{"num_key_value_heads": 4, "norm_place": "pre", "init_std_o": 0.00534, "max_steps": 7422}
Below are experts of layer 6 (counted from 0) of a mixture-of-experts language model. Rows are named router (the router's row for the expert), up (a neuron's input weights, with its number) and show model dimensions 0-255. Each number is 128 + 24 x the weight over its row's rms, rounded and kept within 0 to 255. Numbers have three digits each.
Before each expert's rows: a language model's description of what the expert responds to; "gets" lists some tokens that make up at least twice as much of what it gets as of all text. This comes from a sample of Wikipedia text that the model never trained on. Tokens count by the router's weight.

# expert 6
Line breaks before sections
gets: "\n", " In", "In", "\n ", "==", " also=="
router:167138130111134137129114116097178106124119106103126097157130116087109101146100155134162149102111117086136154159146158143097092097132098161149164118164142097114112096166163153143128091119149127114150146153118150136166116127089120134143154146149163120137103172112093108104092176115078093138163127103154135117160114095106125090160144173148134160130171107096112156134157090121090122108128108102116139117141104145124143147162143120102172101108167150148106101145128167127109156135098173117142086096113134099124167116129156130156172147164143151141127130117116151161157143107130101158118112132136128114081085126125112155135099145154136120115112124101109128121160146120139084110155148124110108108167123085104108079143148125093110116157094122120156125097110088104114137153161150
up3:175116109120117129129118079110093093128116140111123119157114133129139140145137154118121125145149144126152161086160105113126123105088122147119158087118162125104114139131112115113142099148113129094136132130143069099146125109142160168121144120113095145131133125120141166118118161098125090175157102104120141097115140106129102106073112134136108066110104129093126150140147166141108067121137119109148081091158157170151113158119116158146134106120079139121114110171096101116120119117132098064118098112119083173132144136127122121133106128143129162188166164148110145107139148155183105116148137171106133098117113152171146157120115140107131139124134095125124136156156150098118159119137124157143140133083136164137126156173107154117173123164133134123121152155132097128169058111116134
up4:083107069158100156128149111154099190127163116108151153112167126126122091092114143130152116123174160129109166127148144143112168148097125122109066114148094131103131138102111116132122159109140126114124223126118106142125139153079127121116091124117190116142141117143153136136159107160155115113121141141114137108112130101125116139158160082127104172117167103166136101118111113134128154172106107152123143117137152108102115092138151058157137110112105123140091137100129138124146157144113145134144104125098130138147161128089176105129107134140122166154123106127112144111108159117145118110159141152120123129149133107133123125135105176133120117142133109107157143148106130065142148145108144111166152132118202105089120128137138134138133093112087129097127105100137082127150116093118118
up5:116088167155140145123152151143047083148140125149148146198158121141122178146110126117175135100134077124115113139139108143143134118151135124087167083091136173102110156141125111133107150119145135154134111079110131159122159134187154111204149126127118083101138105159098080137122111118141126120106135166152156145131181139133156098118133135158131141108140178181116087124111121141117137086135126139159171126067171153133123171128099113123172129122149099135137130153113138136114111168128094137103114129138165124179153112101129136107142113083128128109117138119142134145114111095169115124168146153120121166105108129132114122087122125133113154141125124135134094108118133142101129158154116142118090102121128115133121146128105123119157115115144099146134135125121150123120131180109153
up6:149117112134108144133105189132123115106098110163122138117111106132153116120185155098133071160167135136171143111151114130146188146143092133108141123108135161122087131125151132134135110116160088128149102144146130184177097121118108129123111163108139158148162104134176138126097105154118095107121139138146137123135090124104111136163101077121086095121074124103164141148137145105147101127132105147169146101150125169155131104146169137154146163148143107157102146162121129109142106109139131115119095130139095121148131157172172075134132143150110126113121110142121126139108100133112154138133088113121133164089118079145110096157159121107145127093120090118156154105114153120095145157100120131074147109117107142122133140062120120160104140154146118176098124131173115123094105131138125
up7:167107149097158139118113076127087134124128129135131062136150090120168096145168102112134127123125141114123180133144112155112096111179099127171145128106150157103076116122143104142134100159105066173142138129145173117118136102156118089159129120138141124111110127117109147143191113147124127137111143096129106193142119162104152132123141125109105123117090132110140104124127102161118193099111136101109148118093135106119137078136126102169134099109116116137133140157109166127151102132117109079121114119120133142166141117117114158146145109116104138071133137140093136127142155166138128148118116129188147133153187130150150153111123130150112117117145155086142129150102121128120120106151103086118143169145132119117109161142109177106152084117101105138126089135162109147126105134166166
up8:103158138134173121117129121158131149135131157120115131151063148133133136160116100137070084142094181133150112127174104119141142119135104108121112106127122137129099140110104117155034128131120138111161157141135146146095122139150070139119138142123159162115149154133138154112137133099137149125152107129140150109161173100069129135100124132160148102108088128146185105157117116082113106136135132102144123110120144117152155111155174106121100105091139125088167137160113144158154143140147117168129099107131182089156158118143147083121119095140150140156146152151091092128091137129110138098112123122141123178144132124160139125131152120147115124149103135120153123146128111101136132109129150137122113092136134076150128122125104136108138107169114115125074156137068104159147097079142136
up9:099142160145142118178120128119115045134147151126125141110123152073179133127131085124133113132135105134136141131139117131142085101111149108163147121092133106159105124112159160149114130146124135128150155107132154084125106170089125112160112144153123143085132172137161095173142122192140139081144127176147117156135127123138098121111137155151108118104113117109099123098120137134099154143139115126134102102109102079138145141114116130115136096152089123118107125133145120120124148120138138104108147118166148100140078149155168134117112172061143102119129123085137154139127108118158126127093131147125122119107101148156130129129142154158121128098107164072165069148134166130157127122080071130106139122156114125080103115155134119130148133094114076134138148117177159099169137106123116
up10:132157132150157110168116146150139127073137143088117133145148142121128174130118099147126101149143120046113093117108146108135113141124108139127115077135136124122106177122122119171114139147104140108128122161122134118106117100152107146125115152142137088077095159118122126133093135147117161103109162151135106134124094089076080171132119097087116136087138104118137122138168162122175114152106114116141156127128114121095087125127127118131094098103074118157119164103120150104064126156120132130129124082119118179180141134112149140135111114136171130116117146129110141122129098117132124121136097146134153113151100087146120081124093158151099110114040132114120139130136139094146142165114143130151134128114134135098087107091123110138150103155100100123113162114193104133151128140125115
up11:094152094156128101108134134158158143113161093139126130162106129125130088152118074115101132121115085156151128189155085125155093126143115069124126100112147124133116115117144150120099144142116102114139128133141115118118142111087178077118132076140107163087139122136137170123131082172132133093137103138149092120167085093118134138145135142116146162132085094181098129105176157130135144165119115144133131128132102104087100124119147151119105104086133194105106141120140137113105105114104135153116131146121131128112096149143119129118158085072141089127101113148153140106132112157125127137131141129095123144107120141153155115153094142105120136115159139119162119166121135138073139145108168105144069133132107095126137128165138133118108143130125122131135098104162162116136178154119068
up12:121133159120114145083127121098122113142105098077115149141141105142136114130118079119122151133117104147152180127093110128130146135126114119126160164092157154100189102112133149126156145124117139130142129136131151101150160118115133153114086129128083154126106154158116135145081125160115114117116187108106067146095126147113089121129123123155119075104131180177091119131116111095127119156169141115104141139091126120145125155140148120167148171115136104151169134160104139109110138110153120135130135113105186155123156115101102121148112132153135148132067159108176118106105156122125111144138111124080146137120094106154116153134104160120176180088085092139152192128096126117152158103124104151131123135124148087155127104127108127130094145112136097125172126132172127138121144145146150
up13:149103103163152161134163190147092117137130156145117139083125156091119082131102137108087142086154133129124178133125108122128123153175124113093149114084135141112149139118183130140116126096129128107081067098121144113137146106153102126113113144137146166121125115144125116124132108111100127073103109115115122096112135069160151141142128144109134139130122116148128133156121134162133092123188140132128077147191108120089102090120117137133136125142152140134072087128122101127100118132123132090126054106084143143101111135141098178109120136143121137141076157161116136099120131177104123128124120101121122152071124118117127144107140141124110153140132122145112103121122147117112103118120110145126167132125123153169131124160066152136146142112150128208123117146162136119119142133144139
up14:118114146105140125128140064127114158134058155122130124129102132110140166130108154108126167131094107147148099104111157130190118156090139138142086101111086107132144151099131128138140155129139120128128139177093182172172112144107109119156129109156137132126145142117148146141117125128140116117166118122150174152138107124134141123149154097109119181133113098121164158117143193105129133102129137140139123096112163107148131143153101118122100088116104129123109138101160178125173151127116096140139170153130145158118169087106125136132099137125147115154145153143173105121154159121153188101092118091110149125090124113132095092101124165111101089106110143112105140066121160114120151114100137132136154106122123132134133162057136152107122118136131132143157122137073126124150092145130144
up15:073152141140167137126152125105104128102122176119154150140182141116136104139146163137179069109173156153108137118148098102143137123137086126165159127128097113148160131121075128108117159134149151121137119147137093177113134171155113125155125142123120093105137104136123102122153094128097137136157111183115127119109129101094117114126159126152129123079107132179111122132127129151132116116174175182144138096139132161108162110061121112160133139146118128124103136149104141112130116172131135151117113128143088124121114133094147151110168119137079127121129163147137137150166136113093161182179129172121127127146122147111141158150101120123133090112074131101161085104107151110140136116091119098095095124143138075115149139139118101142097131134101139108129091145112135133118088119106129
up16:114141135084162162118105131101119133109101134126111123138154109146111139150118170097108127134119133167099172113131120155119093175118133131153096168156120146112087050149145139165107146114137156161153132105153138122133103132118125113145108116148118136156136131079135126169181095133128155157113156160125088167157099169153132134151131091159149124145164091111163139112092113107147127130126146105120122106127137148151181121129113152129176091104127098163112164128114162136149118124113068100116125138147104093154099140131104103149146143115097126150086118121158148155160124145140151125147133131158125078153129102156107135089099142131122115094153166084171159124122121132101086145146123090122159080126123130143170139113128120146128134121186117096086108101129116149133082136155126
up17:111108122124117154181160139128132117112146152145075136091127143146149114143139127143149128143184149106123132108122159080085131114156135122127175172131168141097140091134087109092148141138097118139217137162127141119131165110133133133123136112132132165118084154132147143139113101124126096158129134118118095163102151126129156086141163113143123088134101136127108117118141158109135109141183095137104131123166147097155101140123101146098109134115149148142176083076149140124106133115112124133151166113114087136143167119120089115135084107126125124135118157165119147117100133107096077121134120134142180137127111086122154157133179154100153148092137125101150119169096142164102172139146131129159144093104138149175138121093142111136139153137120120130145119098104145112140084171115119
up18:141104105164141163141143131084164141154116109125120171126119155130133144084112114132165114096162116127114155157093088107138131137122121105109090102124180186094103108141108151104137163137155146157130133139132103101086132100160163102127092100179119099146093102162130083101126156131152127174126133146117105119140096120122087105108133131163133145123133169106126157149106153127107118111115133139131126149149126115147146135126090119174130087109137129112133117141129091121109127111139156134152175146134161149115179138099169080138150151130101130181123147085127122112132133155135128127143136144131110126171139128063171165111134114138146096103116145104109111107134112127137105117134151124118078109100087118122119162131120095101134137100186086133108116101135183076115129176160130
up19:128123140115186140144110111143156147117093100096140130124153118145140125163131127176143106105135129164146123136133070131135099142111113149126137113099128105085102081088096151080135174140117148154147133155127085108126132155113100098154119159136098108163129148109151171112129132110096155153114106165138159145148126100128130126142120145105172101110127149164102122099123108074118134145085107117100132059120153149151160139096148123105135121124135107154141147155162147168095145138134169131174124138153121099155113149142127097079132143101128128149096139130138139114071101154125115167156112126153166113134149158138154129123155138113162151103173168135167102141129128105115124101118129156094095153123100080115165145134138121136114184147092145091095119133124167139092133121136165

# expert 1
Pronoun subjects, auxiliaries
gets: " he", " He", " was", " it", " his", " It"
router:157133137144119146127159085130166113125127111157163086166118150088099098126139160101144130136128124089166148158134157129107086089157127159127167173161084095115148111163148143129142095143158134114168110087093096098162095148106111154139160123133171118114104154095090124086109132119096100143101136108112134112157097131103116095158097151127099171131165123132114130148110122151090120136113125131136127130092135152153109122156126091130166114151167116164147125154157151142122162120101153130136091126134121106100129102163159115157180167174153131120115136122133104146157150095108100115127122132091152137087101119095138147161109128125149111164100088133103123142148134090161092091142119126105136135161126120167103097141162106108136110146134121138160095166085141134106112149154122
up3:145122131134153135184089112174077125122116116157118127139141096112100153102132115077123154124142135146134130168128107124191084135104153149149132126115133117116146139111110125128109127124145130161090146135155134134105127154146096132101089110095134122160124117126126185144153110188129110168170112116115114148138118135079117087104145125108163147131085135149124139117130161183127107090123142105114119119100110169148112123143150113179144141087102081135183095137162097178118136112151121126095117085113135089133123151135126107134180129102126178099145168109103110106134147107140112096136108168140140139144121129112139136101153124113137103096149153099103138183140132099128128154131144163148101137138092107164083108100103094114135143103150139149130117144141144162105106190117129
up4:151100139126142143145163097167129176184113125123114134156151116140174127121124139139099138134155129099085151157125107109120117133137126091108150159158140156111145122105133119147132094119126148124156130071160118158094108167170157079117097131143103130132134112118118100130148151164131153131127108093119117096138126129129082150144133104118150102123109154141148132108094087149125076100142143114075118108109120121133122106179114124115128089126198128119115140155152112113151158121124105143151156110148128147172126139120144101120111126118147112108130060148153069111119125110150095170100113105116124126135137118148107100130131099081151151156126142129145102144058113122124122067147149117067105137089132093152166151122170148087099112118127114117099114137145116141118141132074165
up5:107136126161153112141150129143115092129136152145142150163172119139098129105141168146138156178169097125129107118124155140121126137129101128128139164121125096131142113115172098120200135134101139089158129090112111121110121088149124178139137110183139120120118087130163159131157135153086131113137109130155129137147172127099146157134121131070151135129123130101098145117090118109149078158155124098111087122096155119176153141105135154110124118167103109126128146124121128178113115125111167146118124133143140113093114149150110092120133116121101078113145151122170122109125180154146100111132151134105135097122138110141144094127154113134142125119133111162176147092115123147104107155139138125177126133168152156105147142174111115093103098167101095094141141067132119162189088130148142
up6:112139167099133107126148111133120119107108141150138126120134145116150143120137113154105174100135123118126110085117123100148104116147133157127130118069071120154157152080102096192107120107135150099153097093142071106172113106143093153128120120121142190172114142164172140145147125111108116127127152141101188123112108101086118175126134089092160136120140113113111165140089171146101125132114135110137147094152097140160115149154084090104108134085125174147129137156115118127114130107143097134107133111137104160149084156129140100106162121139143107113137106156109126147152159123115112123110116125120145163115105163111107122181152152128110170124134129133157108112107129139113137131097147141148126120119094069103141149129112098101109094134167134092128139147086160188127131140100113
up7:100084126121109112137121134136159119124111093161083109148145131122124079132124106092136132167073120114134144160121127154105160090147077081146102179122120124097118108110117107134087168143159105119096102136131152121141109144134167135133110121138128158116099127137153114109116111122141128130091108131110163091125110164127122125143110111163132096105139154110106110122113127130135121125138139146096118117119122089055127113107128120149122089175120183096114144174144125143132147152133140124141122105115099158080101196117145129153127149144125142203100107153172169126107085145146119104118098147153094120123166127093117151108152206087121116135132153121108121088149133141137123105164134122113148124126118104141137142162105174129139088127176140138114127134136153088132123140167160
up8:052117124151140153117136109167116138148098123136124093105131140136149136108144140167128094125142134127178122151115113111157192140095137141144090082095104088145102111155126120111156176150110104112122098165159114159142114134114128092151113109186146159142125157096100123143137140120165142124153172135120130147117125100084120133158110143132180112135126125141158110132119189115158093125167130127143121104107139143145133106114096154127166145152129092107133100141118093095133166087151139130110148137123121127128139139127124147146115121140147123143081152137104118109114110117145119141129159127100109139119091092106147104091142146167077111142075112133180088107138123136182141155144150152118060122120124165177099133126145167111131141118133120117159142095134121136087135107150180
up9:152144152084115151077143094170107086124147119170119147128143150099105155132092147121161094130134083148121135163132110144145118117104116161095162152118114110125102130137142080115162161073142157135133131118143132171129154167140145110144122137158145139143139149128143123104116130132128149098109120111124145122116138110162102152140128112157084142135103147116141161102103174137120081124120133136155095151120142150141157186140118126167089140150139136128123161173143138118157126138125090158112125189133097092129138123138112097170125143116151121102104141126186147131137161143126097135162116148124156104151119127073138114116158186174122098118119130135095150116115108121128148132148135115075145112118178125157141138105100173102111108157172124108112104134131104050163099104154132
up10:154114133122155145144139146056083131151122129173115140090120120121100102150127149108128098138150094143130139089123153131169128132114064126145122152087110123190145113118148130108141121109108163181115125157113145153129157079119154125124119164099119115135120135123172126120146128151142138133139132142160094116176133136154128140179128122123132123157075162121133117107104113113143116148122060155099077140135154096107140136170156141143136121166111102083104122170118109130142160140099145112178157121106124144192146108116138146148093137157123130125123160157143129104104149173128125127178112119115109118055141133127103109134154104130162130127102105146146178084133146122104089116095103087110134121143159153124131098174114106118124103151149123139135119139154128161106138129141113
up11:091160131175142123151128103138119167179078141131116128125077169124095117114119107124136152156106099123156125136104115142156108106104074133136147179129166135153101098131126110127127087088093116141132155115154092087124123170137158097135130126135141090154191107150161109146147116121130145129154130127099094135091110142090102095092138124120138156107101150102132136142140158125128122096118094129141120080158115142093134090151095159145112130124179122122136125103122109108064152137101125096169103086163175171117110095153120105143102158131150163124129088143131129137124165108141174126164127143131150114158151125121150135137149119124107090104147106133130127105123129149077132140101152105130119170125111135160090115118099142154103118120164135123152111139095112129135173088162147
up12:116137119105133112145118141119138153130112135119157131139137114139136084142118115139188142172110122144132109107141111162131110162160142158155164149112141113116144166115118119140116145119182102117134136125131136154096075163132094137115125156120102087134120070105138172174126115151161174097133075090124134099090085099118190129140111134191126133149097122154133137124164130146105091118117145117143167172105128120135119098086133146128080127141114140093110110112117128134113146076069167145107111091126111098118135123174151088170129073104128158112140126135164122149121143096140131141137122141166105113157111157132100108141113092158109155162154142105108148152129150129120076127144154123116091157151108138124099099113110128137135157117115142101113158098162153138136110165095126
up13:198114130141112132160099121139151175134134121117139155132131122101127133172134131140102139133147132098129142142141086119104141097139077098138075142145078129126136167144145096122137130127142096127131139100118154109092073130124110108161129141133113103117133118140105066114109135115138117109116139114124104109144108146170107107102108117116163136134097153110112170142130097134104163128150152109131135111157116109134093140115165147128102133123182149104093098158113126139116085115128118139108145069117172132152129103163104154165153154094127162146134181104141113166104120154089118139135146126104178120166130118160125081102134160092121136094092120129114121125070115122124155140172109093092127133097118134126102144138109147151146134090211135123122162151107128130157167114166156
up14:103118112183127170133118073155136116144111129153138112147139125151088127156123132112113117089114110136128171109136080144133136128124164140110122150125140122068135152140183160134116140096095106108157134061167138133123111118150120096103085161136096114122159116098124117117135121133143113140119150123150152150097149114090139087135113153117114146131168142140096075120140135128137115137145165117133117112104160100202158122081153148122131151134061163155131144170097124120121101182095134131124142160098129126153172127150137121096146124146118122135116111160117142140145107138105148111137128132132142158077112157095119152095173123106098167139070123135102157117110101067107109110117093165118121171068139137118086145130166098133140131137117149133134122104134120127132112125130119
up15:145112130126163087190106122111115117093182148144141130138128142148135155186125142097109164129122111102147120135110161110176143128165129115103108119096166141135120154136151086147144137091081136119164146136087158127127140110118159106117114135135099091126126140164100123097155154133127130120153140132098085161126096140146070144119152142161155131137133100099119119117137163161125091092146108114135140125110152138181126122130162105131139142114142126153108126134114120069094132128154108121074173125110152115143193104147126118138150144147109168127096137115132101081152101133116111139111172109129124107116126124097086133196135144108136109132084152097131140134128143134126124158107111127095111147068164148063164126113145137111106119096173134150139171090110128128127130142143152
up16:127126177145114124089137081122110153135139123152141117112160160115136136130152161102145143098131086102149099104119127186130099143129147094188161132133105083121114175142155147140156122119132095133137146126108119105118109143158099142144115107123152124145157094126120118119141161129099147126138141152147141101098153135157148192106114090134123110108121099129128106149135144126150117116144098157114083122099144105168140150124126127116161127153128106099129153157148127124104080135107150117085126141142091136124116180103152123119131145108175134129129155158121148118071105119073151120101104139124116176078126127137133102101121120098218123173097138164153154119165141146137145207102118126107125144121143139143139123139088092151163127110117121143093115137173169143136120135093113
up17:113135141148100148132120134174160127101089139124134111128130141101125130116146125145147081164150106095107160099115131173119145114090115109134150151107109137134132075119175151139117134129126150122131136096097122133127139141128115117139135104126065145119084103151132096150139092135119165137061148135139130156122179087095128113102164132095103172147120134138133140143092133106123126133111135166155117175130080084095105114101122122129095160098081139140163124121119127130130154135146118127148101122093096108131131129146070144161104164078129148184124118107156091152115112106138111155116152098137139144097146139130118137172095109151142117123124126169146164146133063086152157157131146123136170176126140142159141160181135133116118110133165159109149111124139090105102144142151086
up18:132095162142177142090143122108169128108207087159122137089176109124101134140129099186158129159114131151134136105150139125097114161173078144141093127136118158103092143125135136148127154150127113102177097127117128130110144125108179164110130146124114106147122159110114088108153150121124129139143144173142143122109148148114129168133108124104102131137107099146106153138119128126170131141108207144131137120077147152107148120099131125137118123100108109074144159125158077167109126114127141128145074136116141117184140154098072163104139109173158113102124124148140159116086151108116126129120104102155145177139134109139129163151077116112130144145117148133121108105118127132130153146154154114140156110111137142140136161137137104103161126130141123092135104102151110123132108088107088
up19:131108160113153176179144126132069152150122147126106094105189119074116132075149167140106109153141107122151120075159143121135151133141137124128113153121138107133165093098091166140079099123120160129114141121108160104155094123151120131103115118130139084147115109169139163119139104106166130124142130121137120140104160116145108093116099101128078127138095184110120127101142086100146087153096118105121092094120129112115132175167128122172115159115164134065147150122136155165131115118140115177141113126098105137099082138106152096111108125102125148112150103095123173142148139125099082130142133111119100154141164146141101130143124166154155120117125118110113118135100140135109130145141121118121122164120122096119104141157124157156147162122110105134109111155139123141129077086167106

# expert 4
Infobox field punctuation
gets: ":", " |", " /", "′", "°", " by:"
router:153165116113110113118108097084160122136134099123103103112104146109105096130148159100171120114118141107121142145109145137091112098107162165095173134161106123113146134143101123114134082090172132114107117132122155150148162103094146162124171119130168146156117161116097162084086163118114101129143153136153159093108118109166155081173129160156145147139134138102166139133147155129103122117144109112083140130142128138139125121166150102113159150148163148155138128134103170140107159124123130143125112161146130080102112140134162131164159168169147128121168103140104097131168107087129092155133154141109100155080086149104112164143083126120145168110125121097098123140149117119141102105126101139143111112158134103080129109149158119114119142153092152117156136108108150132087147129155085
up1:149111150104138115148104090139149126184171134102121101147118087083066133105114117152133118129125131123142104121094117148089140155095142145107088111088122130132154111128125142117126102159112156118131168164178117166109157100130114161109124138122114125136129134110127139122124128116149145123161072112145173121113186092159147117135096114113113152172131142137142110121167105121168120097170146115085102127146142138113138105135150112159133162165098153118130090115151165169147060147113144105095138162155166111095147126119102150153111107103118131167173119132132136129119111076119112104104100127111121167124141150096156100115136175127101133098094146121117131127099140137137154139127139117178087109119107101100103177146086112149168154122138124124143155131123170102122118124147084
up2:118125132153077147107148118127104133137105106139098134102138183101143161085121101117132139106134139047114122150129127119124106134108116111157166145111173133158111158113107128142140133103133145151100125104085137145136096069147144131056122165125095145114091141109145144102109126118132104117143118157134200136116163074134117150105181131103093125120098118140113187140093141150130138118128117115129119143138110139145111139161147132089117097162147156128160064132128121119121096147159114147131089119158123083118112144123141139141103137114145139085123140150097131154120161101154112158167129151125107130176128119154083111152152105106098129146152088161123128122115165120138148117107104121125082101087115089131103133141157096095095145100094115113141137123141147135117111179107111
up3:115137095143127167152133135099133150145131146157112127123154170149125176061186151120129143103091170118072130095139138100133140130135161074124140138146132120144112156174126106143134102107156140149101125101152139123127158130122148117110123165127122150103116134171144095131094147138131112130127106154157107122182154080161149070133117128072167102145093094131123138143136094101146122127112111135107097161087142131149116125124137069112160152130104192132109154160094128118154151110102131120158167171143139191134162134106096136127119112118138135105125129126121165096102116115128151127112123116103112091121096093113137099130176104128142091138084102140149133181124144144157155106115133164132108144108117106116140134158120120125123103114105071122134128102154142136136158148129093
up4:122116141140162121152127125183177162122092103141129134126111168088186144162125123182100104137107104163084141129119112144083132181094141120119163102148136127121134130085132108139133106120108157145142148129129132149127125086109125160129106132117101147130136085124152136092117132140139114112100150113135091129150179154099164062143116155131116111147113159083138140129098108129126133149101129164131120129118103109133145134149148124211099118159124126165105157136163085160127143109107173061114138126173104141132058175140141147112095146133127162143123154096104127145094098122141130146130136126122114103114129098152139102141142140108105126139162112136122133106107124154143161132142122115123125171078152140132132139141108146141120116127153072122113085094142157093116150091121146
up5:115119094108119125121156101079124182162156131074130120138131091142112092134141107130134162119106145104147151100136116145119097145158163165114125143137112148093138155096116151151101157131119110097140114081141135104085141154133142100123130133170156162113164120150137122167121142143157121152186118157150136102100147172081116099097122105120109171099143148114106140106103070160100126143119119107145170150137108112106145179125084118133145114134130140134171137108135149095115122143128074148135168129131091143111104120108161133104140169108121204141134135102097127099074109183148164124137125091097119131119129159123123158157135115144121186141146126069128139129113133145176109136153109136125125102111135160096134160111108130107131117115111104137123172111150140119127107112133120
up6:136073111162103171132158140134137099098168129132107187091144099113172122175155108104155132151149159146134157119133123050143142148134104117138118158122135124128172121149104136111127125139107124145144130140108131123100151143150167141100093144116124120148151125131089090123161149133114096141136104155142157157107100093111100138108099128170141147136088134129133106148103146112160115118146184142146134141154132089097184119123167101145134139116129112154152160099081172106090136100173121139107117155131130096115115149125136178126118094109120133106129131142129110141133162113105142150134169163112117126136108133146115164109113124128139108173125138179082157163093130118111080124124103081103121137136094107083116141107083145153140114127108192122108145078153132105128128126122118
up7:106138154109096121177114112105169110136108078152125132129148143164118142131095098112114125155163099160156109074084142126136125115140143116169112123102192082165153099160174115170168151081112115157149148160151126109131152116118120142154121107141137146111121139123146140127120161114083162084166108104153124092141158089111107116133122116107155119113138116108102098105151135117091085163135111117129166131125105144104081157121124129127117087159083168159165144146142126126137112151087154144164116192129127152109081116153120105135124125100113136142118109154147105095104111151158132112108120132103080124133125130133153099153082135114134183109157117176127161124123124166102128098149124111126124109103094131134141122116158147174080127137116133120128102145137142138136142116159114
up8:113142119124126092126160152151167095127100109129139080141124138124123133118102111127126115173088132144114126087096107139118119135132116142115130099128124135106128097118115140126126130115133106137119097164149151133142142108145100119121153168142138134118117116087169153134120130124132155118101154160148112162145157096101088138141054090119163146122119103106109129149149155166131145099139125140085113096122121153109108139117123161123118096176172150131129152141089131156135093159152103149109110171116124125134123149118147117148143148085165134115110149133100070109097124097098114128133138150157145094167106131142169157119146143099125106096171121069125149176133143175126115077103068143152140121095171144163100146062131171129144096139110124133087158130075129102130119164094150
up9:091088155149102105144134124137125116155133141109136136126125123145151157118090152136165133112083142101123152129134116140106139117123123111113168110146144098069145124097151116140111153137117119149120111151134133108116080112125170093150148206113115138094135075109160139124102112143114152118144101098154127118135120103121116127107133106125134104173085115117070138155129142121146136074137121104077151095144102114135079120123153122126165155132100193155108110063112140119126121134118125096137167122166125099124104105159163127122130101127138135117113114150138121145116147126093078100099179114128084138115139147113181094175138121123094116174138125098157121149148161104138108182106139119137106145156152090128132171161142094133156126135111146115117094165137170154150128096115139
up10:126164115148159102147106132157097170092149119156173128137137131105075121116163141132142110132156132170087150153115163175146087132116127115114099108165162082112120102108141153168173150100140102099144100098119104112159143145083142111103135090142100155132151088127174121140105082141161169173093143123169109077144137159133125134165131140134153140115120180158120129098121135127126117131138128162147135128135105129141145147113137130169137110146129126131108111140135066140104098111112123123108152138129160097140119130125113110137158139175124096115146130136131125117098119102082143144154138135150154103143172143134126175087135122160112136109100104121124149126123113136100117103131093166163152159138172107154164125140120149177172132160146105099102113181114097120116139133130079
up11:158151178112133156110122161101115124136154103143115134122122116164127091112131120148125147138128118092100123151119121135128140101117128119123124144122121097089118130122089119112154140088102160123077110135131143140113122148113132143164125116100113103116129143145137150152134125128132115105178140112145121141130130068125159155129152133103132114140164157117091100158188080140139117144119161144133110149143114108100078076126166114149101115132151145141154147133178110103119133108162105132096132173069184171151142122157108146081128158115078094160125091130124164106117121110131147136142100127137168153112162114083116110190141111106181147145135109107112154091113161149147131135156144163146061157118136113091126160127149126122152102130148134094124096147167123144163165125174099
up12:098098128127125120124128125131143134111166133131119129115145139196118162095148121202192118129119162140114154127141103134112111105123129147103183133157126130113154085131104129105124163109100143136107089137138087114134156131108118095129128120144123173110182156104182130108171117111141119129133147113201143154109137118125119143106117123106108129122110111146126098103123103130165089124147101157124132067130138129089074129105130135119129139122142124107116113124139111118109115119117165113161135104152137114102148144110144129128147116152099135104151123121174116128140101093141134151154137159101100120123136126159096084155127064172147106187148147125149139138132128121118149195121107088109125103154149105096114147132149106116156119140098162162112124092212112094142101124139136
up13:101105103176150163110122098145148079105155120187144103109140158166191098154112109143119127143158158160127111102109081118147138112153094109126114093134109067137105126150132102094187132104116131122150149100136129132117165125160123105117110151149101126130131118077190137106135121164160121095172169123132125146138152105130128105101145162119144114104175125097142136122159123117144142095137115142144142132162119154141123134094066090132111136139115127128103129140114121130145118133164137102090073158167160127152103146123128104110115157141086111104155120132144097143103124146131167139162133122177122077151088150112128109089160149132105142126124112119122144118132136121141115125122138115128165151160165123105174134158137139092114095145109107192099139115136117108114126150136090
up14:165126082116129143159080115129108122157134145152160072130109091104132130116144131110115176127131113121122125141097163126135117121102161131171118146119161188119167118092145152126082121098105149097094128120126150106179147141140113114152105149101125146102141141111145121102103141100157133144141133162153108144089138147056142132120127135116141143105084136160113168130116178136106103121135142167121094147107123082111143163115103150129113101150137117169102115139134150103145081128145132150177119145124169103096110116131108148126087129124163146179152137179150109125097164079153145118116117160145091154147144101101141119116153142117120156132121158073134118113114137133138123112167179159146182128118152109136132131098109139121124149112099079147123109142148131073122132104149101
up15:158126147135134160189112175109108104110199080090137119094136121089159141141109180143142101148135110121111104158118113097115134091066113129136118135185156131129135136131136094113122153112128158116146122111090130101169111146113107124135128145133129118107125115094137138130164138098143155097175138096143155118097155123124117119126129122121117055165114106150134192135140082089132113125141132151101117120104096137168100120160104127143139165142087166141167121109117131144129122138142148151150119195104132125126133066126155163119077135125139165142059137118143117148146108105125133121140137139117091148158130122146125151148127147127110110125116136118108108097164147145131123081126102145155130143118130185133105170155130084129148107124146152152126132123152139151134129127097174
up16:159139145165142090159174100122106106108133102111138136131124088147138087065111129146130118145115092131125127176133141137154095144119125137104099120115124098115108084123140150173109113128138137115077111136156102132118139146107136147122146163143090148123110103084140137081117119127158147146119119171157115102140133128142116145146086115122151118087108079132160095113148148115132146112104140165131155137133094166134100147117118132149118129119152124159146166107136137082107110150103110123099117143116124136129127077148124165088110131156102124122150151110093116138097093102114143126104110159111104137125103153079152111129139099120162114055118101112181100144094135194114156076106167142109063078142148151116182107117148151111132099118128107126138131164161141122128135149106143
up17:106127151101132086126126097140130108115100135117078139103122131138123145134125167103132133184140108189144139094142153120126088169138156143127178124087126111150132115110099122111114136100141179081134092129111125120184153086146111143127088156129125091172124119063148132139148154133113108124105138167100114138076140130132141132084089116129128111105106139126105135173110143148119132151124082119094117103157133076095134094126126123133095131129110124127098126100133109137080153140126132112114133101116189152090157129173130084099148111133139102102123115109130119110144127126122098080092142108132115127117152140124168124144122124102135090104119085146100124119172113169098101123117147127153132106146133090143124125129099156164089154154163077139058110121116144125124148154151109